Experts of a small language model.
Size: 12 layers, width 256, vocabulary 16256, 30.5M parameters.
Experts: 128 experts in each of 6 layers, 32 SwiGLU neurons an expert, 6 picks a token, a softmax router, a shared expert of 192 neurons.
Training: 290M tokens, 8844 steps.
Below are experts of layer 3 (counted from 0) of a mixture-of-experts language model. Rows are named router (the router's row for the expert), gate (a neuron's input weights, with its number), up (a neuron's input weights, with its number) and show model dimensions 128-255. Each number is 500 + 40 x the weight over its row's rms, rounded and kept within 0 to 999. Numbers have three digits each.
Before each expert's rows: a language model's description of what the expert responds to; "gets" lists some tokens that make up at least twice as much of what it gets as of all text. This comes from a sample of Wikipedia text that the model never trained on. Tokens count by the router's weight.

# expert 51
Digits in numbers. Single digits inside multi-digit numbers, years, table cells and coordinates, such as 19-9-2, 7-7-7, 56.100.
gets: "9", "0", "1", "8", "7", "2"
router:473537524531504499456529489586459521419522457477523498459561505499528525568399504442486506509449473484565511484433445513508495487510466528574607452485463551527497508511471511537491480493559549413519526407524549378484497475516575468487509459509519514567511448516485505533559486490513509507502541449526492472421517471551412531432535467521509501468523565552535442468567534528554484528541
gate0:454523530532538510498564601543522464500520470425531483511431463528468515512558436446470498474539372542528476491538503464496485561500448534533538486484527539412505494494541474508503499469548415534494475537494423441434536538495464540518396479543484470470471599481482490556511494449498515522515536468466457522521539451474501499518500517499539512499589494561472481535554512458466507474447
up0:551537516493499496438499472475506480420545465477517481531431511520545457568447567455440453470523529503531425468523509462492481530512499450465451502484512477468568527535542485473501575435546482503472529520483520530595496493517540480493586455485481468562513456502403487493537447420565489484479473465552511534493536479480530427514545505477569593464543479489469536532544473472457440601490
gate1:479517477571464491540503449526494422515454567506498494485438525560586517459521548454444483517509460423561493476512440475505426561425445477510520515489457527558530512460528506508539429378459462549570486439558542465485468486458516514515529474503438443551508540525524494520488468444496513500571472560492479488500501497484534462496525519475478577435457474569518478505515497447415471462560
up1:505461484457442532483505506502529498489573546454515446556536555572521453565545521532457521524564554478430485542517466496482559489494476490414532506458466448426506466516541497469489472541472447498512479411543535527487375571519406503499516506531601506455509502457430550491467455473497475531514494567493470486511513524515476534516475533470519528450534481515488522508500511475427525508499
gate2:500601497589483518561473515498488539503422475408465523450513534464519495460538455610486451484480570490560465570519501501530506539507466562509502417562493501510475480486460491513547558478467405522512502412509468496510474554491515545538527536520543495521429551468571497459538556467514506515488468535499497542483510516505454501532566465476434480509502513475476506547555484492535517485458
up2:431541539526501554519427578508487520517444510486518465511525425578504507478538539494569432457472617460465536524436497453463473428608464528519480514465461499445573492468531503472513489564491486472490478522443488473428453509445460537527558444537509533506492532499481551529495508514502480485482479536467472579489525454480630503514518446446470515491387411449503498471524472528526541469505

# expert 9
Census figures, commas. Commas, periods and percent signs inside or after numbers in census and demographic text, such as 843,746 people, households, median.
gets: ",", ".", "%", " (", " and", "–"
router:470474491563542548566540538486604506556515508474535476518445490456463459577491459495517495466494482523510510468585512495546484500524467456468503522505543572467460498458519573422567546531494513476498418507530538502456558531514586428469505460497560533421550463473494501498567517495509492449583470536534429425520420513581509539420567471424507537434478501511537555432486448531480533422456
gate0:474563561539531523490525523395523503506481435543441474532475506467478502509468494502536531541509508534524420575507608469526565521387502511426486495519489503449490548557547566493533482509534537529454531497524520468512456529503452584487509496536501502466469496480501565530506440446465521469475441390488458480465542518506497468468438498445469564495464453497588495508521479494475463501378
up0:501496516503484559539439574523535469515477511555536517519504506490525536546400524553489545525464497481468501527511539529515519512506513564513505491456542540497559426383539471612480493401558505500443534493492509496449505511496470505478595453470454486519464469447477464511498468572510560496538502507458478489572559517531463490551421500534497576485532456430483506492475490517476479481531
gate1:517476470591497541453384528476504485476482563473476500477497550519495452454586509465519510436520457501440557446535467560533507520543522479497532540548544513508443563516430509592477480515479482532454485459525565499492535546471483511412481490569478511447533448474482473594514494535513559452522517500555488508508440440485428576504481445468530525452478518496447459543464502535474481494560
up1:469522529488512461516503523502501470523518537505568529486547500428449484528526444491497524564462585554538518475495474473492401580507525541524504403516482463492515546499467546498588502544478496504497561437569558541521565492536425484509534460567496436564462497446451440472530547487458531487465478491492464520452483459491482429450484460479515481540471451446506475518584556510498515492572
gate2:550447486519545453463452546503485535613509505482498535477517503450598493507466501409511494557542514518528472505569462503536472458503457519452502473521419497420542485522479433534538481414470487510492444516442449431498531466549513432476550470499445490504476595469506471485487536506506479452530422474531542454540478530539466500475516484432512454551507524452499547494536505478496472498538
up2:487476448516563529487536484486522615577555491574545515489535530539468593561439496453520429467512474527505544432498464462465425482440419555482531506534489499481532522529416519501450506462496492525555485529456505493534469491511513452457499510515518538556445461490471448525543530477555473524500448507532503572500535475493487531526475566494461482534480463551486525530461456451595531500541

# expert 56
Table headers, dashes, units. Table header words and filler cells such as Votes, Result, Preceded, empty dashes, % signs and closing parentheses in tables.
gets: ")", "%", " —", " –", " to", " on"
router:486442417523531524505571477469554536408456593458486545487501508436484490519465522502500506504532574484481463517468569535520473556534534426513449520557518481484464515468525469533515509538480460491570447516495485439529495560514487494524525494490459591458455501492454430471447460555461447484503499517482468572506505529507567500499501532476450518564562467518560471481511470463431543452535
gate0:537549535574487561486462468504451519521584452502537459429470418528566513509541479492464513484526492523412454460470485543503482544544473515548491540533507463485475545510506529506410511459521499460461526538494538488462432521485475525495460469492465544515437470496460459505477542452510453517487533477493397527531462501506503453541449455580431455510510470500498528476515405444549528480531
up0:522456453526446523527446477494482515549518481541559484471500497487438443468513492485505491479462503532498507568602534532501509513575474488504462475449450502523490557461570483475465473492454595497521535463414541483489528497499516474494579518526473450495492513537493444520516440460466505479484501529514511446573508612456439517456473571530510481574527564475550486442575570453470498450456
gate1:510520498552490443484494493455479618481557475550521462468526526405442541446458486433493547506582515426512487488433519535495531536551514502502528492518486467485435460471557509503514486486554439556476505503541555496479476542530566563430481552560482468431465604536498516460469536466502471534475619554504483562534524533428527541544472615472522491536532504549493499456534450517575433503459
up1:458497475523481492545486528466457485464536461550503576459519457455546457385527485526520484477471546485546560586534515520511470559480482500428464527552465486470410457504525472452488442588524457515481503532509565540493413463521540480427398535487509448519493502513546496553500523538561515454509553481473523521509545494455587453453441526486526493460507511468462522509538492524500454506479
gate2:487479461490508488508472533403527562534484476529469498500505476506600545609392507454467559572469518570529529458501563514539556530562546455486453530491497483517471546475539530536512488561445520517538502508497492571494506484505565518520504519466539579529559464496500438558496541499503415562553523526496525566469468591537519567504514519501515485521588513453418434530531558547455520568543
up2:518431478467556517454471532472580494506463480464552542438561491561483482510471463493508497472542532457498437490530527478494538484471576482504480518507483526543454460507480541551531540501443569470556494516435526453530489484567497503502503492499490518500511451451543459525508529504549453522512476538452465611471496497543585574492415487499551584543478553493532448531515484536545476546534

# expert 59
List and table separators. Semicolons, colons, pipes and list dashes separating items in infoboxes and tables, e.g. California; United States;, | South |.
gets: " |", ";", ":", " –", "-", " -"
router:536498512419495517497458498509548488556457462474466543497477562521445548450528499475543408479450493461539494517544542553447510511422537465528481463515465505475477559535517492435505449559572407564495499547496463547491506465489525551502518572485492485503490522515462430424442474486466512507417513522522492563550527448488507527523495496470444517522546530493492539501515512560567521507483
gate0:566520490526513567472498495431485502512444492423507476451488423543485511483557437534524504494528529480537558448529507488519582477550539534500472462489484515468495503469557508487482502501468478492496579560478445525532534456532459595606485482530445511429531498467513537501478459502453485520531460478411538563544531429540532518530507483476468455532452536532476435471437472529542451492458
up0:493605510480452514481521504491434471474485485530499457523544455492515505540537462460363558472470501418516491548549458457518543436507409494501477485518504399466500557490504474461498494456494460460476521424476564499471478494485498504604535464543542478561491496570523593483423451538593456507504448487493407505501562506559507443455529499476456576507475502538515505520440537537501486518513
gate1:526508516514501493456464544453523492524434534539513464581507508478471525484520469525465495505476491491467483467507550475426491491475500500543560384471427564496453482551470474522548504536509509524445495508501541458486464474442426570453485492467504547472427557470441490440432587439458415419489489538493501495499476561503587539481468517496497486518506517532496463535468537527511393533481
up1:523530581532539505533497527512487537461521459521474480480474502507431442481538523544512513512533496568508399487434445533493520560528436547526511392482451391561455580485478441495522426576542486502491478506509446497443422538447421490451454472569442530496551488503475508545488503528451577563472483493517543519438507458493514530530526471450516497530440463496512510496523452527569430496545
gate2:457475486525453451522451523484514542487549428516512500511497488498462497477419550519569520515490509524500467466437515483541543504511435463533420530437473498517477581432540444499501497502482490495428541441549457471443444469516499518450435522417450395491494443517434512429445570488480497506516497502502521490561482550474602537522412491506531518509507466470458494490519504521585446499424
up2:497464461452487471554546538548510576551547494550448538523523488591509462527480488511479552511425475504459558501503462512535498494503559472533472482516489476495478573492498483515526491518398432514450613515532559488430530492475477528491515498502456465479482418433510455554479539517512547465510446488512469485406519542447504519509563524518485443486574522534564446505479428591580530486510

# expert 41
Name-initial capitals. Opening capital letters or syllables of proper names and abbreviations after colons or pipes, e.g. species P. mizoram, Mad-haiyan, Dur-án.
gets: " M", " P", " N", " T", " C", " K"
router:507488480508602510542432528494509476524532530422521479459409457522463443537435554526547495483529483503512511526539494477473423474457472422488462522439435468500474568516516509453446565550437428505440485383432443518479539533508473491515455501503479487504520494568484535575408432523432526519480538498551521454489493483496578501510479482485558462462501520527491500457502485479487481448529
gate0:429508553493502509506499537517486457530558532547551505545476551486463521542454485427469496485536582470536469474497561557415467531478456582534513508472498521413563566458473530563541513500447476474435557508468469476486383487561528487509474480433550460500456435413504520472499550515509537526511487546492540470541551500507479507563515477478417469505528456483587482473516495451530498531506
up0:421515534452517558503445538475517488492509471538464556531406461472499512445601448495569540476503458481534529517471527429525446450495531440518570449564545453416533486512459508463504567476499543505597412498447478515496527550523488511492475478420569482465511549470520562535520497520467523481538519512461514549499472448532477464580462467489486497519487493420433472487399512452470532500437
gate1:470472546476542567469476497528505510573518545490568371502500441522482490465515513448477529486520407502485517468550507519513452494506501451500521468510530441493460342482491544540606493504501505508546507482509573482615467516540546485543510506500537490551556404496478448501502552498501454466498532514477515518534475459467553506568506532424544500555475521499460583516503511455507449449443
up1:542518447516516520564523491484476580467503451522472487532498491546491469494476539531467483555487555629482497492447503460521453526446464485518476569447528501523463421502558557509458472487531464520513494488444546474511460526589402420463484516527453447441543477507497456479454608543450507510508617530423568491562496520518513612557519500477481441498508490430553499479416535486575536517531
gate2:494524488503464493519513470557406473492560548503452440508532449493512481543479544481455586470508453519516506482481478499466603449472450481498507448471424470529431513443478501527433552573542515510506529501476505478491548450452534500476459543466494537485496496479466529512512449509466566483546383519540465516483494464538508445557456588533486423429523490592479581502468474486556551549475
up2:525495548520432490454548569500581549464476496529460518526450431566507485519556485537515473495554479512499513480430523502492450481512557460529500500497436478443497417456491478482523520578575526495543524435506436528440541438555361463443466477449409541458477490517523516504463424474496486571505538476458527486454524502504521476530536536455509534457492519497474491558465549591530543472500

# expert 44
Table cell separators. Pipe separators and semicolons between cells in sports and election tables, plus markdown header rows like |---|---|.
gets: " |", ";", ")", " —;", "|---|---|---|---|", "%;"
router:470538501482486472454442482548514534478464457485411509489450530530510474507561440515561465520421507522491482602460466473508485515503537529521482529435494399552456505434545534514510496435557481536479547561469554500525476543482513555492450490473548447496469494550488524473453453467403528559495512468517507530459426498536528463526563453519454502465513452553485533492528548407472565384436
gate0:516529482454481526443496524506508486523501447554410513420500510469465446465479552585595591500540478473458518481531431501535455470459529510510528506445436473517486562482466577503465520551505625471558515495462562463488514525426490557432517453479468504452478515468509523491462531508471445446452492469543537485455448466564504541486489491513495444468532516504438501536509466545488502476433
up0:516511548483536502476420541482510530460498449531556497443519504503508477454511475511421435568501422499450472514497474507506454511428529512459498580456469501468516473473533583534542470549442439514515537506488514544464472489494490493544576469483506510399509504524520467532529520527546461548491543496469526521492522487480494472561535482519435462415475517526512467504505413448602470615594
gate1:442496524511471501510485508507491495536389544462517588546483571525498469484583543493485531472471461483377464568527437512449514547483501524472507510472524515551559519503484430549526508582466504525542522478499436547497490534516517493442459497479473459471518499464452493582448446476544491457417540484504447475511486545574470441584491457442534443557450431514453468546468500498539479462501
up1:515444509547550511527465511547529482456441515525479535449469536498525469435534534592471501503466492494441592493591454498486481512467471435502491526462546547458467536494497492418415572520468531565518470531509415517479515585518501511511414504443501460454493495492509535514566577544553455515504500502503502451486487546583416491562532545501461497451477437527486446477466561563492457445491
gate2:476499486467523454503499566524511540507569452475520448465518492569579533535520491430557487525520437572500522420521511510457487488495582564553466454528543486531475515490566462451486481505542480492569443506507595481585559482510523515494468499494505481541506537486442487542440503507482552474551517485463488467534485551496525521539519568539512422480515445492478536490499465499489504492458
up2:503478589548498436516521526517487428494547530559527483489553495472484462568548455459534475547511485497511526527500510512467540506551419549506465567551478525498476565495548487524511528504448566437448523415524467535542527563575421449513481482561506548553514524428509445547492494559558544449509517442488571397478522627581484603460518443441448517493480541512503499547449549496483525444456

# expert 15
Byte pieces, ranges. Raw UTF-8 byte pieces in coordinates and infobox markup, plus year-range dashes and spaces before years, such as 2015–2021, 1983–84.
gets: " ", "–", " (", "r", " ex", " –"
router:490534593441510492538512508494478449516541465514538577493477467445498521409564557514473521435461489528460502542532477471476403534535518510467571503513505527517472536481473515478566545503486528512515474455539504522460481418489521549482437498540491580449510478552435508489527507503438520490568433570554466495533475485405458533446479483536530519513547527478506534538551588503559558559484
gate0:525418511559476528513533498454503512530496544452525543549509519554473543505480420521446520508502491553472479468511477510485468542433527452468371588389580523543466438440471442493476527501537533538450494477459516494469456473403496567532524520519504419444531489553501473483489485578425558459541493559530550432518533505475467544442503489453530515478550486523479553506535528479480496548582
up0:556547538500518515510482511422449470493500530489426450493465500470511473517555491550610560505484495515404462406478519594551542527530543556484509466497472478438462492449544498499495489494504546504513513391461461582508447429556516482440539432505543556447494462551500551431503458510490593493491514494559476507515547470413483493561449503474555518503529489449453466491418473511522452473534
gate1:496472500512496468512533550500482475522476556511532489576490544504514546447543468462519473502482491535495454487516573560550434539577444570497524496502494472496519489559553539480543469507453507519508481506480534531620445489448465485493504433574421441519506467574505507466485454479497525421544519523528569547517464507533505588432465443484464524539514519552500396487523561490513480580488
up1:487473458583560473573535473516529487485465471549586505510540482442590457505477448456562543505578519476494507525539523452482508528465498463505559448565514477545432543516502470458486453468562518449476587484462538472483470492466568413533487513455537457459484536479477516498482480488591540524494505565538547527499485480468469505585444588522478463501488508517476506533456543489464518438560
gate2:481490537477452458445479477540450502489532451547520535451522477480467485525478512497475509471539393435488473463453467517454567548454458515479516518507491470509535505515510506472465522486567450506479439566588491569475437479474484525491520501551567445495454442545517538499441494574424500488519499606524482441485476490493494463496507468491458449475477577531469493532584531490461497537489
up2:532512487512600479497497490481511510428509458555492546518527447427541526520515543504519514451551462528532542473499492446483494583464492486447476528474525484511528524476394495506528524504546485538466535482553444517482493431445465459509530470530494444482493476418550538430467525444520522477509483505635453458573548513450552482484448464509459548436500456511559503506480504589511458553544

# expert 24
Coordinate and date digits. Digits and degree, minute and second marks in geographic coordinates, plus digits in dates and asteroid discovery tables.
gets: "°", "′", "″", "4", "3", "8"
router:484454513456506499528527500523512470445486596502478437432472552446532496535479499520396524571492490533484507473573452502455447563497445433478517594515471602545497521444438495522555492524481544508538576412498483525431454464514499491514527514490529471488500522559501513509529483565556499572467528478556521547458489466501506527493486482519540514490501514463549453535526473519523478598506
gate0:534524472500459472593490473493461495491504458504470574465479459447516439498497524443458428503499511556559505524514466496495459458508428448543466550532498475481577461476558481487464487461550464512507453461536542472490455413494535432515430487513469513545479555531529416511531442507456538525486514486419479511422488518492413472454489505496505525484399574512467466488534519510536461559521
up0:537559488479493506518532488482558489535588569543454523492501485417556490597490468486555529451498598489452445538553539492498464505537587518471453480455555470428512533578506407476601486505476550458583550493540510495490451461473527479489486478498507564511502554536511461467494510501503450485464512475551511479556557526496500521500510508495519491554496484514498534487523471508505438499527
gate1:557525505525438535466521523554508436505482508540466487441524534572532442437538484528458528501440464473436451429507511452596449585536509503452456535613514517515478521523518529447498449437464497569466548435491567479476431530516572537511528364488454491486509503541425510528513511476489518482504468508486516521487533548507464467461537509482431549516452466453467389461484488469529563482474
up1:590543517547512473564567567515456494597501483555498520498506493480500460471460479516542464513437497574554539454520443509490571540513462528569443424493453520483434487507586512521502510541519534518488491515511535525518482470479548461505520503466595467484524530492503504473534538402454501499399527472492509420522473417402441519498504588548566407466518473539487563546431533492430500535486
gate2:465512498466537500497557478498496484470505509510501506513410546480516503401519459456463504418476546472461512467515444617495512518485481444517494459505452443566501531537466525491472548493459491559484513484517464485540497539495498537487442520547439414538493528466464480506541473472447496527513518498533523501533553470504526511525540544490480431523537528476508536525520470533536510569443
up2:558511504474523529505486516462488544517540513459457514555507551567466475541484582489539513472422545470514532428507544485531502492492518503515489498516433492435464440496473425432547499447488447498493494463470534480515520519491565470509494396508452479544477535512488461474524435456581466490478461508527498519473544492524508538423552529425486550466527454418523573585550485492498507491460

# expert 61
Parties and election tables. Name words in election results, party and demographic tables, such as National, Democratic, United, New York, Asian, Pacific Islander.
gets: " of", " New", " National", " United", " University", " Democratic"
router:525469440524510496512416603494447523526463469502550446502512442519523518479481511519493501545465508558490468533520497470476556535455519491516418482525479537407495526530521493571501513489492537445532551501474475477506514563515463481457440473424463456542523436405490571517493510495485514548434531471556377523532589462476512435555533522552500486550539498495489424574493455491479503452518
gate0:496550555509489502501466519450505520460532482547419517526479580518505530541562507509431453437524446510472460447409434508481492522536452432463454411518494532427547517524488507481457489463576530509440447540479502467483470493535560418471465481521473437479547536434502473532528548460530437562515489493501503577468554488576463479484499413500493449535541500535410467508523490500441533513492
up0:495538558523571392523485454594563456476470520462426555496482530550564506484487468502454489516520473491462513526511498486502533536514483573402470557570527507506437539508549528529488531474481513489441503462550472548495527467499475515513508485559533501484402529503510470526503509533464513473500514493580499501496513525495519517509439544558502516518506492563537491590495521467485525548507
gate1:439526462492474487504434512510515446520444559491489505473489457567570476480452452492458563536434441560519449517525496509498530510474526438483531498502453519394509546457479507422496554516472450435557438470475540536547518530496518488454424576531516508420438454469469484450450518459521516449533511484573468477597425489471520460481465505534496425480513540515448522525499460403530501588444
up1:512523533505538464539470471533505430464463497479519542486529478497502502507550533519500476594579474492501477477452528503517478486419490468607517516470499505485551569524533531423576435476459577469575456497469482506505504605537467497494504465517505513557455490545537507495455573567499497501415565489492526530444442486511508457496517471481569514502542481503523482420455491420529455442529
gate2:475464483556468515486421526590486519496511485493438540489510526531571466507503500524561549539497428567524508455455465534508427510456511529531545515499460578504491473503479641585527503615531545510493471507489511549434544563528478531413557568545474480476526464491473489500507548575445485524480560513455425515525553543522513460541498557472513448539530490521467472508508463441545528489584
up2:510519499552451567504492553548474556492463499460441531412507468539510467465556554497458554496514529545482513597496495479495468544508454463505477427505560525460504535546479446497558465536495490487515547486603565409430461427529446462437529461547495522489484476512420477532521477443523507488417511516460499481512517469486518525533591530506501487511514524437562514515544474436458483525484

# expert 55
Regional and military names. Direction and institution words after the, of, in, especially in military and political names: Royal Engineers, North Carolina, South, County.
gets: " the", " South", "th", " North", " West", " County"
router:450476488491525472486437579416492471514554430547423519529554488556495521445541540458566444536441450535540465494525549452467560569545455469520463511438457487440497519527469494540481507440496521465530537574468445474482452491473505492543433517549442458558538430521539511522504479509537532563520498536512477481492540570493461478512472425530464468504474509518501489557475465456511506467421
gate0:461514549494473484505437466516492480489468584511540560441586521528535473436509507446521511489525560451541550618486473461540438493502527474497470418503462549522562483481506604551544549437485551540437539545551432444513497526512559529541475521541473555536465514504521538533460524471519479514586548474492456500476467486433467478531462447503545536464471537527484463469524510447474568534492
up0:507440460572497543520514557511489520456480530504573493458529524554474548570508475554469536473428541487455522450483555436496525512511556522537394527508499509479520470486479436491518397511515482531500453521508535418486496445489435533525514508492543528519421541593513518520497496472500478553449397480502491532521585548434551551502528508499496564533527548562483553522466510486443566493456
gate1:403504446534480541457492508485445451467507479549526549479502530574551545529513515564510481590544464592528451527545504497576515562511509524549499540552455547523426472449581551506537514513470513506487506528484531487476531518452530459594496495501517421511520531494459509520487532504566530547558521566475452480493526476473510531515492476523525542477486557543527515555477514512471527400465
up1:475515385494560465478504433491562475520493553528506456509516476502490492498511447538530482535498463492466457514542503482514592558403543539537470449615556455526494467572482487508517529506506517423517543457499507475458524553500528507477516489468549550468425509453528456478446511541474440475537442501487511490518487615536526503470415441461503472494488507506530525441490526577443613472556
gate2:518502576449432609433532440499405473527476556534535500510502467482434503472540551613462518447514487435478507537502504497437466459432481524467532476525517513512530479505487543436475527451548517469554554513528509514543529513473557507490526512518549501496544521400527487524512518483458413411575486576511461472574515522454576471524495446564535492576495457527493533561556577555511487579462
up2:429420477505477477545455518489499540564558517514523480502532504483470563455449477446536496537492519493480477545456485420471570455470495448422482473468527501535540508552510483495455562395500471430481540487570529444466565465585503572523497505439464483520518499459555538433521537526526515509522485516502450496538473485510483473530469503445476477537505514501549447442520572524496537508465

# expert 27
Sentence ends, contrast. Sentence-final periods, closing ")." and '".', and line breaks, plus contrast words like However, while, although, though.
gets: ".", "\n", ").", "\".", ".\"", "=="
router:563490544485522512493442482536535466482496420541442497490452522543558470450533512508472570445530503469467510556553559541460427502468483491491497502507495427501501432459531490470500449478469454478452597504553551524497494487504504566564543556440510467516484495451551465504528483475512558537505447555497494456412540520498476531509518521554573487554501501565391554453457470493555530535504
gate0:475458500570522438519456510471461467514440480496492490444484548534443470509475441553495571504539503554422551521458475449430441516484554461468441447500513522510504492418476447494517482476493492549501477462506539484522541534535562467508564476505472498503540480459524527544491601483564573500531491493517467530436436519484463473520507439527493455515480517494409557525487557547467557539562
up0:485579517549524545491524547536477521469602563532537476521507493532458490472439497556493483515424541515497507546549580557521605481503477525467487520525495430551472438511552524495445505481459531476545497498471459502518538487519472519449564511500477530500543504448496458493525516468509483510458546586486486557565487468522487470465453438528479494507480466413462558501437484522605553517478
gate1:495512518518481450504441430572509466531523461539537488534510564526422504473400457504575476505534458453466440491532496469524487562430540422531499452517538483430468440486451496457564434465546474514522485472519573527509550478473461513513527524471466488497478514483473549577498506554544491509445472471538524493486456478469523524499489493509577465482502553493555511412499484514572530545461
up1:499506530541491485461447464545465551536513513563479538515548505562459560531517520528474567561482499472455480557448450510540515460484463513521488415501477488585595500521510505469483515501440451469487558465560408549547467468503472430520475528559454427482516459477456471418442444452477539494545515464458516551506583497511473455482540527466475591488480509530530510444539541542430499487495
gate2:522467576539486590521544490483512553470448486560611513415496499508500515477512501522542544484490458487434593448448424456475517478539515483586483458530560508436470522524473503464591489562455484483473481529483599437506503510454538504400505509479520478493463442529470498501456518542513491492511513373447518534437491532510469501488435525478467534553555497502557463508486447392530539482492
up2:526544532553547472503480464556548570473492558523506525448555524535472514496449481543571528530528515539583477488560563524526462547551428566558453525516443483435419417581456503466483501525516459557456421590482470527516517561505490541497462491518455530545486504564463513537427533523452486456526451580544473554511575503506484467467532502497400534538435519565458448515528516493429452512534

# expert 63
Infobox field markup. Colons, dashes, bullets and field labels in infobox lists, such as Coordinates, Website, Time zone bullet, Family:, Years:.
gets: ":", "-", " /", " •", ")", " Total"
router:467440553530506473536506546506477589519513516500514475568493462503445527504523456464517527476475580530547510507561428504462563490518495460462463438572509539468479583504506500562471543478445544485541463516420487492467468575455439497485530479494513417451545458499413527485543477528509479530529498464512484479525447477468515526477409563505479489560503513444537538446535489539529525541493
gate0:476472517532452615502468488525467438515498565523539431562427529505524405434494515489479524510497493430519509523507493567443500474474491518493447488491515521512465564481479573460531543519527505441514488453542460495469488496577431609461507490505510477470463437482461540527501521451483579434505464550513540481534538505483531385537525452524536512502548512502484521488570541514457503559496
up0:489517562433539446477502543556488504514508463474606483519473490511505522518490485508477617496529512546432474524516534490433487584459524490586502552529515539530502490475477465476458474537504497412545425477531557567450439520482509460489505546476431499476477470434446530516493523578528444441523482465522459511512511470484476456528458484516478491504538537526528514467473506518497405490515
gate1:541469493436482498551495560482492462519548504501517480450519499400568485492545428546517484475548578484479434583509580521515503515536522464535535409555532453495535490518518411498513541524480525524488475512509529553469487485579463526506465495475428475470524556511500523368536594514455524463472508500472554536462476465554491453485530516493500476446489460582489526519564562484525552464477
up1:533555476504555418579439389471515488585501498527546566488506603534497559462461501442420524482489535500485509488497513571563456448503558477565466548522502556507555441489545501472507524497519534506501571582515565456563456506516505568463523542439506502517496506443488488437450508489528486499474492526536554489485526491496450481502473460496492521531471544433516465481460472561533510506539
gate2:500442447539558527440495551421500517478461493425510550415499468559540497478587470488590520450514533495452509523480516501524468516504488497503485479523538539476435532573421526563402547472461515533483504482479472511537505601512467503351521547496508467550468471525579461538523497482464460486501481480491465464507445491493459530491544559452539523489497602570430532548481519560487494475482
up2:488449487448478560513465571484538509525468472572572531479537527569482544494415450499471519479461382528511486425474531508552515502534502487537494491455508430491519482552541427496540499485487480480520522574498442504463485471526572462463539515585547510527506495509475494465541492530476476536512393574528442538539475463523451506468567474485487543510504440517506549538475441463415526460527

# expert 50
Numbers in coordinates. Spaces and digits starting or inside numbers in coordinate strings and numeric table cells, like / 34.62, 25.0°S 30.0°W, ±.
gets: " ", "1", "2", "9", "0", "3"
router:551481487483520451510488492546533575499509553492463520554538482440491524525448465521436480472531459435490416483513451448513520473532557479579472532498469509539556483522456502458490532514434486474588474452514428529548428496512491515467471476469549500608536567526477479595468513477509542561540478473591570531439518462543476533522489530578554552498476566470468536539448421500549544397521
gate0:455541513541450481529500523558535516532478473505515471486519501563458436535502463514477499526498448538514493473465537598477564491499522549548519452515551498511581578484552552484470557464491508466492491461439516506513500410424570504549475532497500488491442440481559523527448519521480557546465434531460492487463519508515502546478558566520502609490567511460504484599446484489512554505488
up0:563518528588524481545492522517440433552486507503456480470449502507459458566562486443555593475540463459483460458553419520508486533496495409537464519532502551454567482482493476467556517475490564502520530534477553498503478492532493497533481484401477572543486524504486525467467565525517467558517609527462511466509480454509494541510519533467557433477470515483546497586553514475568548448482
gate1:502499442432515410558468545498558536510488516579485474546493525488490487523467460470551485481477552492415444510467485517494577504426447409514496526541475483439459505558529410507515494427468483441450506488493582464545455495507454472499482492533456436494468410499534432500549490534538507473486488538556440473485558491585569516502458471460440588546518544495490528495422472505554493618420
up1:484540455509509458497488531478501480530517490492503467498412529550514569524495409519542546471452487488587561556549511513475546467507446415450456491545443540483488465472479516483561525457471484583442500491533507475504562462554446525513594510516508513492522536534498377481543560459486493493617526511496528435483487511437444478526532509511502540546489534594595509488480522513494426537532
gate2:458484500544474550550496490570543498521527512430473561532550568495533499535530549458531514472509480469531450520538519456449483493543498471502475541442526460509492456533546484536416470519520454466542496544491468520543494523507495513610525508526535403642601499506509555514488474473533508477485500569467560513440418555488460520495488529561507523469540472536513404531488528551525558450490
up2:543477436553495438523531540484383534501490499481472466494503551462437501491515527489530411502477506501471494454511507480537498554456575492489453527484473533501498453411499475512483504488435499492409511557506423510508492604527411507416480476530440462508522516532455506430522485483480469486543491530532534465540477486495481491458539539461465487489524555517501512524506553506457501442432

# expert 4
Clause-linking connectives. Words opening a new clause, usually after a comma or sentence start, such as that, which, who, when, said, However, although.
gets: ",", " that", " which", " where", " who", " when"
router:542483495575494567470491528503457463498469529568400574556458539515565438501477524522446493466528481459516563562501518565557510495507522407484455448502513471558509471518466533491518498544534456464497513494518466509496532532542513493487468516449535527421398544459509471458486484484504427441530579520469547520490460519527523564420511481491515402399482536449509480505473445455491526511446
gate0:470561509515462511553520513464547571534476501587463498437577430492505470484449508519518447490483528499438495486495528595501522543491543445524518477443452445512554473509502493445427448517536445433520484545471492520492450525518458480478530486571503531570422476553513485491478428493554524542511468548503537498419483456482493498503540519479460401498583521464517546485500525486471541563447
up0:497549428483527531495499462476460470600473488539573519488487442503412584552474516470515577496486489587486525531504527558527524504514465448528534527527503477505498501546428518472480437482510465543553559492511478566566452503512589554561461504505516467446544483447573509510478493472483468540435536449505464526408503437483519513486499493534497503416489537518520456516434377453457445471505
gate1:528506522497527503475518500473538457505520496457495506506582508514525543575532527510563512528458594544477459489481489457492560432489508493488404532576530533480465510465512468483542480496488426496511488509469507503491489394484483502508520448495486592494432451468482481515463436453534463518496415511498510543565465456468508515432502477509537531506442519476486482520470560469523535590543
up1:402520485479579448463518434557546430542539551466474514522534520420460559462526493508583536566438480498480492482484577549566539555478510471475484573513464461522419485480486498508502530483520474506419425551533464446492476528468517531505452458479494483542442457481516484480543470544526531513533477509507604542502434543571498536516560548472388519457512449483521527522484460506452510431558
gate2:451576521437533489526527494550503550461515547592493504450504495440478450560494490469533514438466503446519501574486530575474483513449474613466478496549536554505513502501539489475572566473523411499508496447487560523506479454535517477434477501531521572462499489515514538464479487516437507501406481505508457498464538502450590537574441483549517516474537509556492476435527514478500575540516
up2:528515463537543520501516558466480465516483450538485557563500540537411490495502498532488532474506524462498543439483509516489509608459536454545500470551463521475509489535495431429458522506420422446469497573518554536503479441483497445529483533574511531577553437484436466512489459518500511467445535438514544469493543507431579519475543517421474470488532493458492482462519504543452502498517